{"n_experts": 160, "experts_per_token": 4, "d_expert": 160, "activation": "squared_relu", "router_score": "softmax", "balance_loss": 0.00597, "init_std_router": 0.0332, "lr_router": 0.00057, "norm": "rmsnorm", "tie_embeddings": false, "optimizer": "muon_variant", "lr": 0.0111, "beta1": 0.9, "seq_len": 256}
Below are experts of layer 5 (counted from 0) of a mixture-of-experts language model. Rows are named up (a neuron's input weights, with its number) and show model dimensions 0-63. Each number is 128 + 24 x the weight over its row's rms, rounded and kept within 0 to 255. Numbers have three digits each.
Before each expert's rows: a language model's description of what the expert responds to; "mostly gets" lists some tokens that are sent to it at least half of the time. This comes from a sample of Wikipedia text that the model never trained on.

# expert 41
Description: British place-name pieces. Fragments of British and other place names and election or coordinate data, such as -shire, -ford, -ton, ″N, Scottish hill names, Labour.
mostly gets: "shire", " Scotland", "burgh", " Labour", " •", "ø"
up0:130153138108147179142187171126125102105125148090131161162104124083127141094124098144128103170136116146128093134131102164141167120132110104139110143117137151101104107128121133129124157117116134
up1:140096077176132126092171123142168144108118150132104120171143111138202137125090135102140174114170112155130148149155098104093128148144133100088167188094166080123159122099130133093138130102081148
up2:149141151116092133138098108122136168124068116110116087128128152143132132155138085126084122111135105116146158135106167164150163141148140148128101119123162096138170086139114115148143164092119146
up3:116151145106097167114113140111136128162072135133133142102115103135119082148143146169132144092139100181103104132137077095169120133099101094148136107126163157167146138167128112093128119129117107
up4:168093083125108135133112110123144110177112131109130089104142110126119134144152125172121101122108131152129159147103162124085171140070137137137128137131156148125108141117122163146114097123116133
up5:135157142071118154104121101125127126105110135107119084136107104179151118130111140072153150144101129081121128131118094108145122118097149135145170136181111149139123103106130096091101088156137102
up6:121118107139131154136164105131105112151134067149127138134117163135135107133111124146121099112094100104142177110124111130159074149112143102124140134142115133094125114095102057150181142094151092
up7:156157081138099199094178063133135127134165104134134173142159141126105150129122127111135113144129125148125111128098145148166103108118145129105137100151167154144085112115120121170125149097167085
up8:154125135139117138126170114114167162144105120102120136154098156163126119128123139125116106107127133128152131146115133148123096121156134111121172066144083129128101164172127120141110136102142086
up9:113151150156162122122145157115169085159130116142125190109142121143103106101096119130072146118141081120132121105130145090109120152132082152111108105120158113133145103133140138123166114141148126

# expert 32
Description: Main verbs after subjects. The main verb right after a sentence subject, mostly is, was, were, has, and also announced, received, won, became.
mostly gets: " is", " was", " has", " were", " are", " been"
up0:126127137134179125093104149112147108119081120140137149179154088130065119096093163089149087119147186164117089109104125140089143138152116102161138121146159082124125103107114117104109143103178147
up1:139152126103143141110130130099190127129092155095087092121122130138110137141118148151120145087098121155121124122125161143133148138148134141144109097159102164130155125137141088138128141128174131
up2:118126159129120122086144156179156135142168126153143123122114114151135134123145135123130072102131134157151119116143132126102114118136164106111097144153150150107124094150124140156127109115111120
up3:113125171109171135128133080116142118144135134125113151124122117125149191130133110123158135100102138167094142098113104123144108105083155111119158161100073138174117133143120160157129128145126126
up4:112101164102156135116113119128106156145156103145125117097128139117141178150093185150150142156171178095119177133153102141124156114112127110124089128064132150140091104078104096142137114142133092
up5:137111118104122158081120129151127137186112119116087155089156124085138154114136089089132132173122119070175134087169177167111169118166112137144149132114106128142117111135153137127107119165130150
up6:131087146151171127146128119095079132092099117144098158129119141137115092130162151156136160096142110140095107091072094110136110154155104146163125107117120103133122114112090102138114151095128100
up7:112115133208133107147179138124145163116099106120147145141116110125130172124152117140119125122120119077097151126123150121136140058132124113098136148126147130099096135142117100153084125130130141
up8:125126139133089093120110134146121099119129098108157150107140157100144159109141124141106149128144163132127125095150102142188101116108158191126111169109089140123103151158138126138150138139139142
up9:123124113143144132142128147087152101104111105105162137171151152108125118113102133138136141117149136120120135140135102146149104153117118156124118145112140135128116137120137107144120127141158130

# expert 16
Description: Comparative and statistical function words. Prepositions, quantifiers and comparatives in census-like statistics text, such as "as a whole", "per", "average", "for the municipality".
mostly gets: "As", " if", " average", " any", " each", " higher"
up0:098112103123118128151086157154155125147117138124120138122127106167134144127084114115167114094088120091156092125132145129133142133146117147094108142106124166155137124148087110122124100118127125
up1:143111119141101112141094144100174167139153112074107105122111149118103122122151139079095108135135116154147164150139095139099131091139120155192118141107085102137118160091132158134123140137156131
up2:103100135129132124127077090183141150066162116083146130111082169116103113050169134127135145097141138124140156152076113081128126127165123134147108121118097106133131118113130151152136168152092158
up3:129139156082131142151116127131126097098119114098130139122100144149158112155113092143138110144148153148124129138180131145153112105152138114131145121123135123108165080135122101151125160096148164
up4:114137102097146122080109139130167157130100154160144081111116127071152114133128125151159107164096095127091095133133194134138127136128105145122133143082141122177143142138122180142171121134122092
up5:128118126124082104144129137155118114099076132141116113120085160173076155122100118117147128107136125095138176106133156156119114089126181174157127119100097081118110132139154147120166102152137121
up6:077132109132142133115163169154112109139115136173191124119140146136133115149148157106127135109110107142116095123108108131134126178156087161136142151154154090142105115114081112122139129141097117
up7:110080165117118132105172118175120123170095137104152138129140139120118078132132129146177131130205142134175150171070116125112133139104152127147117144140137111128153136119139117116128115142164156
up8:131121142111127129131135117112119102106124153112139129144110156159120140138130114114100146135151158135111148102101080113147162129148117109138157162155122147181110101112115134130166122117108139
up9:105133120073139081110147156127137130126117121160115120116141121105152134113067113098188153104161105149155116123108158135141121189104143121125154132136096096144145132148148137146136126145161141

# expert 45
Description: Mid-name syllables. Middle syllable pieces of personal and place names, mostly Japanese in sports and cast lists, such as Suzuki, Nonaka, Ogasawara, Orlando.
mostly gets: " Chin", " Angel", " Han", "apan", "ji", " Francisc"
up0:117114145114129153125139111158111119162065043120103162133131132087135137141187160112166125111125172093175135161104106120080084144135137140136115139114117156146141137132156117135128115141143160
up1:100138138127128110085133081085138178131130109142109100149116160142132146098106147154132143110105122120142122115165083101134141167121154124131089147101127114106117149116067160093152132129134151
up2:098112127116134124090109110113164119119131124099151114112188131117111180091148150112112137105137117130111153121109174095153115147151127112128099137110148093091134146136139099127112139134104146
up3:110095131139112118129133129171136061141134097143120131145116099100114134106118113118112129095114114091139099116124118138118138122137105061122123106150145107138097097131134097086145147141123126
up4:142105124104079095122125170112116152131154104153122113108102158138106134091118123101115107110164120094111113126118119137136144120060139142112101149142188174147115125131109119150123131122148144
up5:131153166150117141173118123122128133146077111137133124081124106134109154144111093142104118139132143119090130152134156084173163115142121095140115148119152134106124142111094130155089089112130075
up6:148144127111138099097130158145155131115160102135143148113118173092095113111076144083143120145152114115119151126138152090102122121137136124107140121133154129139126142147155108123123101152140128
up7:111099124144125173138140099132092177138160099125110107078117143095128127140097137167182116160157103117119123129121127120163083149107121113164161109093150132116099129137132098142150120108143110
up8:154126087172119129145124138105180145167130128093133084162134150084134159125140142087124100134171134079141167136115145087135141118148122112119126113089185153106091125134140130178131121079140123
up9:096091104111139166157131158162141164135171102150132172120118170096137139055120119113164165112131137077123148122114101134068124178112204182120186112137110083146129117127163112122139120113111104

# expert 15
Description: Quantity words, prepositions. Function words and quantity words after a verb or noun in prose, such as caused some, great deal of, siege to, much, many.
mostly gets: " some", " much", " take", " taking", " many", " Some"
up0:093124117141125210084125151120146119133156130120112186124131108133137077131129156134163152133136112148130162153141158161131140130167115110126135138136132126170147124128150121112122128140136124
up1:140092161133139135089114143170097165116085145086137178116153117124139148157110144116131155080110108144128113114118107127157108085118151157114145111136143127131152102135136119118097138158149144
up2:147164097081123147138127117148128137121138148123104111107131111094112160120142110128100100151122067136091149126165113109093128133140109102127108122108146141169133172102154154137124137117117126
up3:150135109142123181131129132099121132106123110108133130158165141096109107141105105128100138121144119124128148136140127106114140101104113099094122080155112098122080148104105144174154116137143105
up4:116147095154114124107140129160088113148140100151145117110139120103160124147110127086095150117105128088137100129096108109128120116128108120154124124124082055161104121117094149179120134116135116
up5:123111121112126112179105132145112140124131140104128113143139166153148133100134083123127091135060136126146181151128149153132123111125154095101158125138119129124138137122161156145121135104135110
up6:089151177119133116122149167132110105129158139140125088150163096123164153126112134127134099125112133102130113097148098128096150128163084149085085106145105116095131153117159119112120128139130127
up7:126123135123119142120114145103132146169069153167144113145149096140115138113128107131096095126152140090152128115135092101130140157111105134160117123087154150072130150127082107100093121122127147
up8:130146125145145159148135160142090138138160141103164138170115100188166124147158093172134106081130172129108097136146119165111086132143123128142170112105108110094118166140091104130160163136141155
up9:096123128154106144166116127105133105146106145161160134137140151139096129144165069131190135129144135149109143064086155134097142097123175132169135117088181093131098109126167148157113098111139122

# expert 10
Description: Accented letters mid-name. Accented or single letters inside mostly French or foreign names, such as ö, è, the t in "Etienne", "Estève".
mostly gets: "ö", "\\", "ø", "ú", "è", " Er"
up0:174157104106107114120146148128116146111137117152093108118148162069169132139159115143172100105116165114105127113169134074119172137152134112119103102159114102147144115161176131096144103139169070
up1:097132170098123136129143128131163098069129142105149131107112113121196137204158080109109154149133127124133132131144080122141164150104107122126135157115116128133120142120145100117096146104117103
up2:072134150090171121143164171150117102102109137137097098104125132092101133155090097139073116094146114115123148126127142088112081114156104115129124183117140149115189122121126105126147154097135108
up3:129121132091134138130087136156169121122109138150099115133082150118129126183177167117096136158074166105163128114113105093117143100108092102100122116129156184150119158136177133134125161129157105
up4:121148099122096109150119130108109139153136137155150091150109143109095144125106139124129092151126124122148084113117126152128121125131140145105120132110129097175156183114143119139129120141146123
up5:135116123145155157119131086143134153158126132143130105129104123134135153182110112111106151090107103177097078131104127108141136139096123105132120113120125148153150136188147059140105141144147137
up6:128136142110154120118127113159125126093095122152083099160176097102144156118154114127163077103157105155122139130102118077125162120145089116126126114199080131164144104082165130125169123160133118
up7:127113134127104141146134113155123113095100139164131160108154087109061116143123105155112114156153077133142139149152115148094129141140164127102110120124117098132128126168129151160176129141111132
up8:142174131080104119092120143133147175138065136144160167082100096152124123145104119096068133127129141136148151138099115137065108099146106141118150118149145127127129116040131116118131104120114103
up9:128174123136143119111134130101136152134124106124094074130119156103125132157118124130093090131122202154082144082112137148097151103094102112141107145160142109098141139105144145142129088161137157

# expert 13
Description: Punctuation before formulas. Colons, commas, periods and function words ending a clause, especially a colon before math or code, such as becomes:, than, approximately.
mostly gets: "<", " £", "$", " approximately", " (Note:", " $"
up0:144088137109090150099103107143129089077132126137164122133120148073158098135136124102104101138139119099156128131143141079120141196144103124118167107111149110135134103138091114130097143098076137
up1:151138110108101147159129171089097136140120103091186165093153134103127162111149111146118164094120132128117165162141149088163120150147155117143130108115138120078086135092158148129111158113124170
up2:139143162134145121137126164093166114170120083144047121137092138090180115134156121142103174124102141096122150113137124119113142110115171101103101134135136158125121107113117171174113097137121116
up3:152145145120120143174110159103088099104094107137116092126152140096134136130113146167137136157133131120132099104167135099119110121079116100146144139113124125119123158105137152121108139143129123
up4:118122168105179116128129208145099173149097116119162167159101103143149128117126123096146099141113161159151096136118124141140151164116140134134098095078165125115143135104138137117114135139167144
up5:131097150103135121105112090111096097131118119129138135159101147124128146093147128132142125178135105130108121105121156092141102125116125156070110130116138123136164131132111099112144144149145144
up6:118076163077141184097114160149103115119087145069071099178120143149125104141116112146130129121116133138131111144164138103124124110140117138113116138130155136086180103152152109146131153129133136
up7:147100125084129152137135118134134100179109098120116120129144134119116134151140154129115111160141128187088144122118178136152111116116171122136133104127122112120082118129090162138155123123123095
up8:091141163083122187147184105153145124104108143165121139097096155098128120148125140112094139121127155128135126130129099109130098128099162141144162138129135159083123119117136121131147113142143108
up9:117086100184124139189137105132110137095090067079152114085174117172083138139163161135182121121123142144149101140138114141120094105145124107105130135137141117109122130135131129146144147132105133

# expert 42
Description: Biography section starts. Line breaks and section headings in biographies (==Early life==, ==Career==, ==Personal life==), plus word beginnings after "a", e.g. res-earcher, g-overning.
mostly gets: "==Career", "==E", "ersonal", " life==", "==B", "arly"
up0:135139129127154147114115162119158097154070140110107137134123090161156137115083093117126122104129113130147147120105104124125150160150127137131134143151126118109174131152096170162114129105138156
up1:089108154115150146126144159133105121151135163133133126123104161133105128124133149110109126129152109132143092126132138111118105126148123127156137129126113173138083134124158119072100135135162136
up2:127101097136128104135139131123085131098157099126125177152105084127143081156113159146170116090127082094134091110122133124108153104105110135161113123165120132171107085135117121131150096132070146
up3:128159130103138127133082091089102157165126110109138121128147098153179149171160109138095162130131138203129151169118117114157129132126083131135115079127121141125137142112152143124099162143102096
up4:132162095116122130154087149123115128148165114098138140134134150098160119131141091135152155077092126121092106121169148184110140148115171159076100104114122091163102140127146153138146145069138106
up5:197124137069145092104145136173125112124120185105105182105103128113130123115102117049124116136112105144165109123162139076106095138140122104117105139140135135121126131151148136150109104101155178
up6:122145107128097151156142076090104119129097129154184113125180120146157099118115085126141096142132135137140132154144126142134164116153128068136132115135125119136122172141093138140158112108133115
up7:119051148143094127088108168114162069120114114174160121097143134146176140111141139161112116103108132091112110144099108177131085150141097114101152083133169115133131134138124135190140113132131115
up8:115152136131117126125111122142064130168132110134198167117150147069139132130118120153115167121159141097181115105099159132113135164167136163102115122105136144088131135138131119135115125119156145
up9:071111130087144123097130110157127112124107158137129184099116144124103112107141153128085122129118144128124113111118097111126142121140165133151135091149113123143143155139100078133140158107138108

# expert 40
Description: Letter h word starts. Initial "h" or "H" of a word after space or hyphen, such as hour, halls, hip-hop, Hutchins, Guangzhou.
mostly gets: " h", " H", "-h", " \"H", " gl", "-H"
up0:109127164090168111141079133101098121151119124119114131152090145104125084141113112128084131103120177135164141077108129138146110110126125137129165144115153128145072102121156133066082090134049128
up1:112110119162096138149106129119148121125114145095122118133137170147091160164158112184172159153175082127165128127138099109111144107144114107160102124152093135138097128129126095129130129171120153
up2:122123100083130164081115109134132084131107169100138187099144096150162097119166138155126151131136115139149099149126112119140114152154143117114164116163146136199125083117126098151160141153159099
up3:151097132119131119083118122172153112092122122081108094098127070116120138099118116117072096114137094154143098124122123137141138120087134142136108105121185098146156142101112116135102152135113139
up4:102127134119122122131136169113079149199161093165162148104127159110094139140143138094121142152154100142110118096115131136122137131107133145115122113128128140160127148140124142050166132103094130
up5:114123112116154137108103158110145172129147105141089137116111116042136171155101150141138161134173143134135160119148091127118140124125135136136115127125085167116123155129134068105135113159134085
up6:158101115160126142125152074151084140123187106143153121106136124112097151179113091119117123137107099165170095125149120128151132118162148138119106121086108082118130129118145127090138081142168162
up7:145134110106171167109123104146143113125149153135124143097135104090125169136087084122098087158119133141112185162092172095124138141112149120111111139109126142115144140148140179183121122143127116
up8:109170123150167127103116119173103114149132134132133121133128106137087135145125138178167161116108112130155077152160099162116137098080109093120132134110113119109100147139147146162123134115101104
up9:140174112131114146109099124131133115190132098112180160095129121142096120117101121131079136132136146146156128092104140162148112143110149091161186131112095146049102141158138120097113134160128134

# expert 37
Description: Surname first pieces. Opening pieces of surnames right after a first name in personnel lists and election tables, such as Car(rigan), Ham(lisch), Johnson.
mostly gets: " Rich", " Johnson", " Brown", " Harris", " Thom", " McC"
up0:175164111121155140120135138116139079104121142119158130126089170114155121170147113134128122146166129085128117120118115151137121127158138143109098141115144093144112144121143156092136160186133112
up1:099146177131096108151152156131154136123113126140100087118121157132148139137103157127139134147104125117120119085127166149124130173116109104118150155099122107150147106120114119160128111162129136
up2:132123142111121133134175132132166097099146110164086127143126143124156111137110159167148152118131153144159100114137087118139086135152147115104111113149141138123163116101126178123145126124110116
up3:138068085114106158133167111124107170123103122136118117156088114147124144102111108165147117127128093095109135131101112182134127147139090129124160143092119091141127133109120083131120111098104073
up4:105103123155170176130134190111125157115150122146095146138125131125117170110134135102116145098138130115168121114143107140125121123169125144133126118141137132173145146172109090127155169140123138
up5:108139118095124126102158122124114141115062125135116118102177163144123137156148106144133130142192123128129118142145107130136141129134133122113145103132165102161135123138130128114106109185127131
up6:129190130158137172166083098131115105132103144146180134121111143147130140130140128099129191133109137091097111108101078140144136132126123124148145134106183119150135121143101057127156125102081159
up7:122146114129135117129141136143109076143164105089146138131144140088165094117137151141099105114139122152118174149108095155127137123184119175133108139142150093106168143127105126114164134164111110
up8:103126150141143126062165109120110147132167114084137141107138082082083132108137157119123128119149116114090115119132133101092166131128152121107112130110113102082078100152099102151111119145137111
up9:143126106161124135153129094106163150141145099124164121129175134120146130137110152150121154128129176118132102111113079119142165110120105123110162139105137151154130133139122078120135126121127097

# expert 12
Description: Narrative subject pronouns. Biographical narration: subject pronouns he/she/they after a relative word or comma, and linking "and", "was", "also", "eventually", e.g. "whom he married".
mostly gets: " they", " eventually", " subsequently", " who", " They", " he"
up0:155146116139157163144097164145127115077110181167143150150106169100113125175173098115114139117165148082135159144127108139133111129130122136089098107132138105142078120137146105123120140117130134
up1:114111133135154148145121098150122140111160101136167145145079117139135138109115111104102156134115142150173182110095115074108148153111115112134092147142114144109098130146121091123122113166152124
up2:055110116124109130116130073119112151075142169126147159101110150169121141105144100143125124127103152133133140131125159116129129112099128106141115114087147135118137114141133111186147082144161107
up3:119145143150109116128084096192132123127130146106133148112137121133105127136152147122097113177120115130119117109071127120126132125129110087163099149155136115127113105095080145171088150141183105
up4:096083173158108137149198124121097173172129144112116089120115142094137164158159116121094097157117120133104116111121121109126165096122166139133098143128128130126148181103094165093120130162130128
up5:131149151143148103148105120122107132094130100093124093104120094107131132138137138150125109129133074110160117136096150144117167152134165145157109154114074119151132089097118124124147125163155141
up6:116155173158175109117109091156168192109183136132122134111140125147125141116166144155134089107113119136148130103130132127109162121145156125102113107128149151140119183094099156139075125159153068
up7:124092131114134156123103123114111161151127133132146124141113159137126125148144114105113115135123111118150115135085099130105114093116164167141123105179132117131109155146155076103177138114108103
up8:124126146108093112144145128121121132128139160107114109155172134096105176157160098109130135158090169185113127136160147150155131136125109126165118154115113153153133082133096186128129149125120160
up9:119101104154115085140145165113175098137116159112111140150172124138152135172128176141130138121130106145139095123118141125133130122127141177172117127114138164128158135106142113111209090148101102

# expert 14
Description: Institutional nouns. Nouns for schools, courts, funds and civic institutions, often after the or his, such as school year, prison, board(ers), literacy.
mostly gets: " school", " School", " education", " college", " prison", " desc"
up0:113111092125145090089104167101145134157121126099165119120131167144077085126140122112138112131151155107166146102109153137145153134117138162125140091126130115158160134117152115150129149150102121
up1:150082120113138141144144154129124113130155112147130133114138146134099175130143138161125116134130123117131144128173133117140161180131118125134126144136114093121113136100124171133129138158104086
up2:123114115116187129146122110107149171127114115152111098158142111128118097089135105117144159148145121123140135121131082137083117126082125161176141114116138095123117131159170133072175134104147180
up3:120153145081107106112125132157125151130117129120166144120099121180088157119096117126181133130120106108110062136119116135110118113092132139138158158154094120115136108149119138119138140172125110
up4:118094161136155099084073126142129090128099142122144128107124161129117139144103144127141149146148138113103112140150100143140141111098121114140132108112085161145136085176115120135109095101141139
up5:139116119151188120162128131110107098112118137121125144115126185127120115111105123129089121145131124105156115123115119134124114120122128162143128134164123120147132137121123101108111128152094118
up6:100145123149109158153133131100125125100153095146189139107107159158169131145168136123125170146134114151143145138136127136088120145151114117116154166124115096114166101122147137136115150098154131
up7:131094116120151105173112145154100080113098147094150125152116137158110109150094122133120165069122119096169116133122156113140111141096126163149151127125121117093137136141126158161106131156126156
up8:092144098174136111157136134137165098103123112158132145160109117109116168146105142111141153138105113169162164172118119157109106127122089109097128129112125101115148122124166189111137119126151104
up9:171051129142133126176103131140090121087168099121135142150157085164125115129131110132124172131130113151121146096109142123164150156138095152094091139134131129152118151126111104167140127114123155

# expert 29
Description: Nationality and ideology adjectives. Nationality, ethnic and ideological adjectives and their suffixes in political and military history, such as Soviet, Algerian, Turkish, Fascist, Weimar.
mostly gets: " Soviet", " Liberal", " Russian", " Jewish", " Chinese", " Arab"
up0:127066183059073098148089112103104153111124090156119124090151144102148148127145093139140132167136138126142133155145115122121088126130168117122094107112180116131109139121117171135164114135153091
up1:109141108137136136103130128149124123114085144144106105138137146157099099156108105114109056126136127107114100136145139109121040093135140173114100088128155140128094146117133106124080132137099154
up2:145127106120135129098157151175147131133078133126147111151142092111114101132134087159107104147082178137163108123086120138125118162149102136171119155111136155148103153130133115112104157084097165
up3:102112138137141164128117120153115134116116129135077112085153105137145146112157113122145125146140122131128107108120159147097139098114088173112128111151123126154121134099135123148129108158127122
up4:138131110109144142097162125109130094155098111146131121129135132144154145082131146112091087086126089107134155121106167097108125127093120138105144084156106144146131103130111135106178148134163081
up5:171154117129142129142127114136119151101124118164154144132094157114082151174121141127123133153180108090071144111106064148087115101125139097127117137134126117127118123119108144161135132139156144
up6:134161103143160117158163132135091113144164128064137110096108120155111137082151096104104114126133130122118151144124138153130103137127069145125113114106139163139141115094097073144139115157134135
up7:087163153164084091133113131153133160178171089109073127097105116149098116163140136132130118150088118123177124135123114118139100117100117132151147121128141135112175158119135112162165096128152141
up8:101178157130153146100153114165123087110119131150146129135121142115106120119124087088133096118153153110170118151122161149125133173155097106163127135162165121144117135099100081128106141154146158
up9:148108180143115118100139151148130127083131140103104140139175158141128078115101138114136117123131118094152146116121136096158104124127167110114136169153139106124106120163140096130133115123153190

# expert 51
Description: Job titles and team names. Role nouns and name endings after a name or organization, such as producer, president, editor, midfielder, and team names like Tigers and Penguins.
mostly gets: " producer", " president", " editor", " President", " director", " singer"
up0:093101154094102112156131148126136147108108184111190106141129124121113166133136140098140108104143131169150138114110115127155107150128136187158139140140097129128147113151104124144085173125111109
up1:106135130124144130111105112155149127123148110104125109134166108114112128145129118131155093088064122139123139118130140153131130134109169137129109095145129125111131155176120092117151130133118115
up2:123119092117136135138190161103095119140130086098116074149146095132157175106107116136122113158117102117126135124108165116191138130101110141170095137126133087148109157174091171125104118106148132
up3:136117110135130123086111131135125169126158054173132139127101158126137158159141094144083126102096119117122088094166150152137173110129146100143121117144118133107097132099130173151124122113137150
up4:127137141128123110111141166128087102118148109096136196104131121098125174111104123128154115136193136115115165089135194080143164137118149179159136135140108151120135143127089158134114143133100108
up5:129095088130145182129108124094100138160147112140118124074109122166086134134143099139131114115162134127163133095066131090149106137181106140070115111089136147120151116100108132119187156183123094
up6:137116137147108147098118185138135156138103141141155140109126143129105093131110118131120089127128142171105166143173123120123122160133143127143122114084116172127160120091131126125071110109101149
up7:133149087101165143126117136120170122116126150133148116106080116140156143145136088133185125126099118163175096164123094156167152103134120170133153141133150151104156160126116122121171120139151108
up8:159185154102133142103127115146116103098138108134155074114145105134130090107107133151138123145147121146159095133147085119163088119094185088108142157155099132095090081078152178148145114143169130
up9:103124147103085128152115148153072133134091133133108065121122136125091138152127132104138097136148156118159099118147129132090174099170128147173102149182170148069129200132147107147117104111149141

# expert 38
Description: Time sequence words. Words marking when events start, end or follow in narratives, such as began, started, ended, next, after, last, each.
mostly gets: " began", " next", " started", " ended", "After", " continued"
up0:148092082132132152150126129141144096117209124157123119156134122130185124111122113119136100165131091152124134111096163109116115122121133144125149182125110132141106133163114140132136130087136159
up1:139130146152134144182136171170112135097084143134139154144138126110164137078093152120106134096083118167142127151159110103120112148135157160123116146161125116081098133106114146114110113162110163
up2:137137069109135088141131129138078141165106140118134119132155059108134166175109104106071115138099145087127138130162139114082145156148161162188141102126088149106116153117155158103120147113114117
up3:137124153146129120140136126122134151091128116120147100146139110138111155103129129098122146099114113115176160144132164167136128150141073137141132131147108163150125093117076074104129149107123134
up4:127139147140129128100156123092137117080124117145141151106119183132089152116130162120139136109154150158129130103192071122127131128091152108157135115117120110151112142106082148176157113150126093
up5:128095169128150129075105114122092137115148178078131098128152126106114086102097147145123124130116155140131132087158137140140136149120161107149166104169120085150117109140102127177103154135137084
up6:136109148153167122121126133147113100107124108092151141124090095124151130125139188104122129148123169170124136149125109091108136141065130172153098129139107066161121122103136097107143103159156141
up7:118102123131150112119115139161145146114167105157112142153131129143145131125111152144149155139117130128128113093140158135106113116136137130107140151132129154193173113107127149121086116120083163
up8:116155128164113123161156170146174173106145115127143123108144131152131120110109097130096163131166117072167127127097130150096123139140094127097130119115153094101139181167152140121135118138088109
up9:137164137098139121155122124132137129147125149096185135168129137113128123145127150083135074125117139099142123131114089115133127112165116112152118128127126130142122122111100127138133094125111134

# expert 11
Description: Chart country names. Country names and codes opening rows of music chart and certification tables, such as Canada Hot 100, Australia (ARIA), France (SNEP), GBR, ITA.
mostly gets: " ITA", " FRA", " Brazil", " GER", " USA", " Canada"
up0:112119136134126128144128123130142117140123104112149107160112099141158134153141124145096104112112100172116110143118151158104128112113162126121177148149111132101101135090150128189145159142149130
up1:115133112170089159081121140110149110142135137122110127161130099141108145150148130140087127134107113126136151128143121195148150103138152127113094110080139102137147121171107130150162144133123083
up2:116110117132110128145065096107173088159088104101101141098117091142125160103146146128121152116122133099173132096085159116105111147099145150121179130076165149134123078127150122106094096110137174
up3:137071109135147105122149102109083125174138131086133139130075077138141105172104115141117151108154107109132126098111127119120143143138143074124150097145151139173096148146141091125082085139143128
up4:175114132098119171111149135133103138135118193160131174098134113136189131098082121133128130125130097127076059098148139159195151105106137127136150177129134135114138136131129142159156070105168131
up5:122097151113138122094113126076153098159177131125115082099111109085168124168160155063125144094129140126138107108136160100111129105122134136114133163154193135130087144159119120178094130120136126
up6:163068124121196150159138148109128111148091158151119102105123147130112105127136140120132111111139137079129153119094099095120120127087155100099135113122169129121114096129135097116145170109128148
up7:137111138115126120126108160144114111092110150148118150135106127105133135089128134095119158118148105108148145172108142140131159144148104151128141148121154120097158093147116119139101114131151093
up8:138175100096079127112098131185127126136128133089162167116160085134123170131094119137145125129137107173125139125107131114106070076130145130115077068135115191083112119081109119144205141146158138
up9:100101146136169145097099117110141112130120109141117126154146141105125141116151141119158137182133167106147099116106150163098124154147152140091100107124150109182116102140097106113128126136132081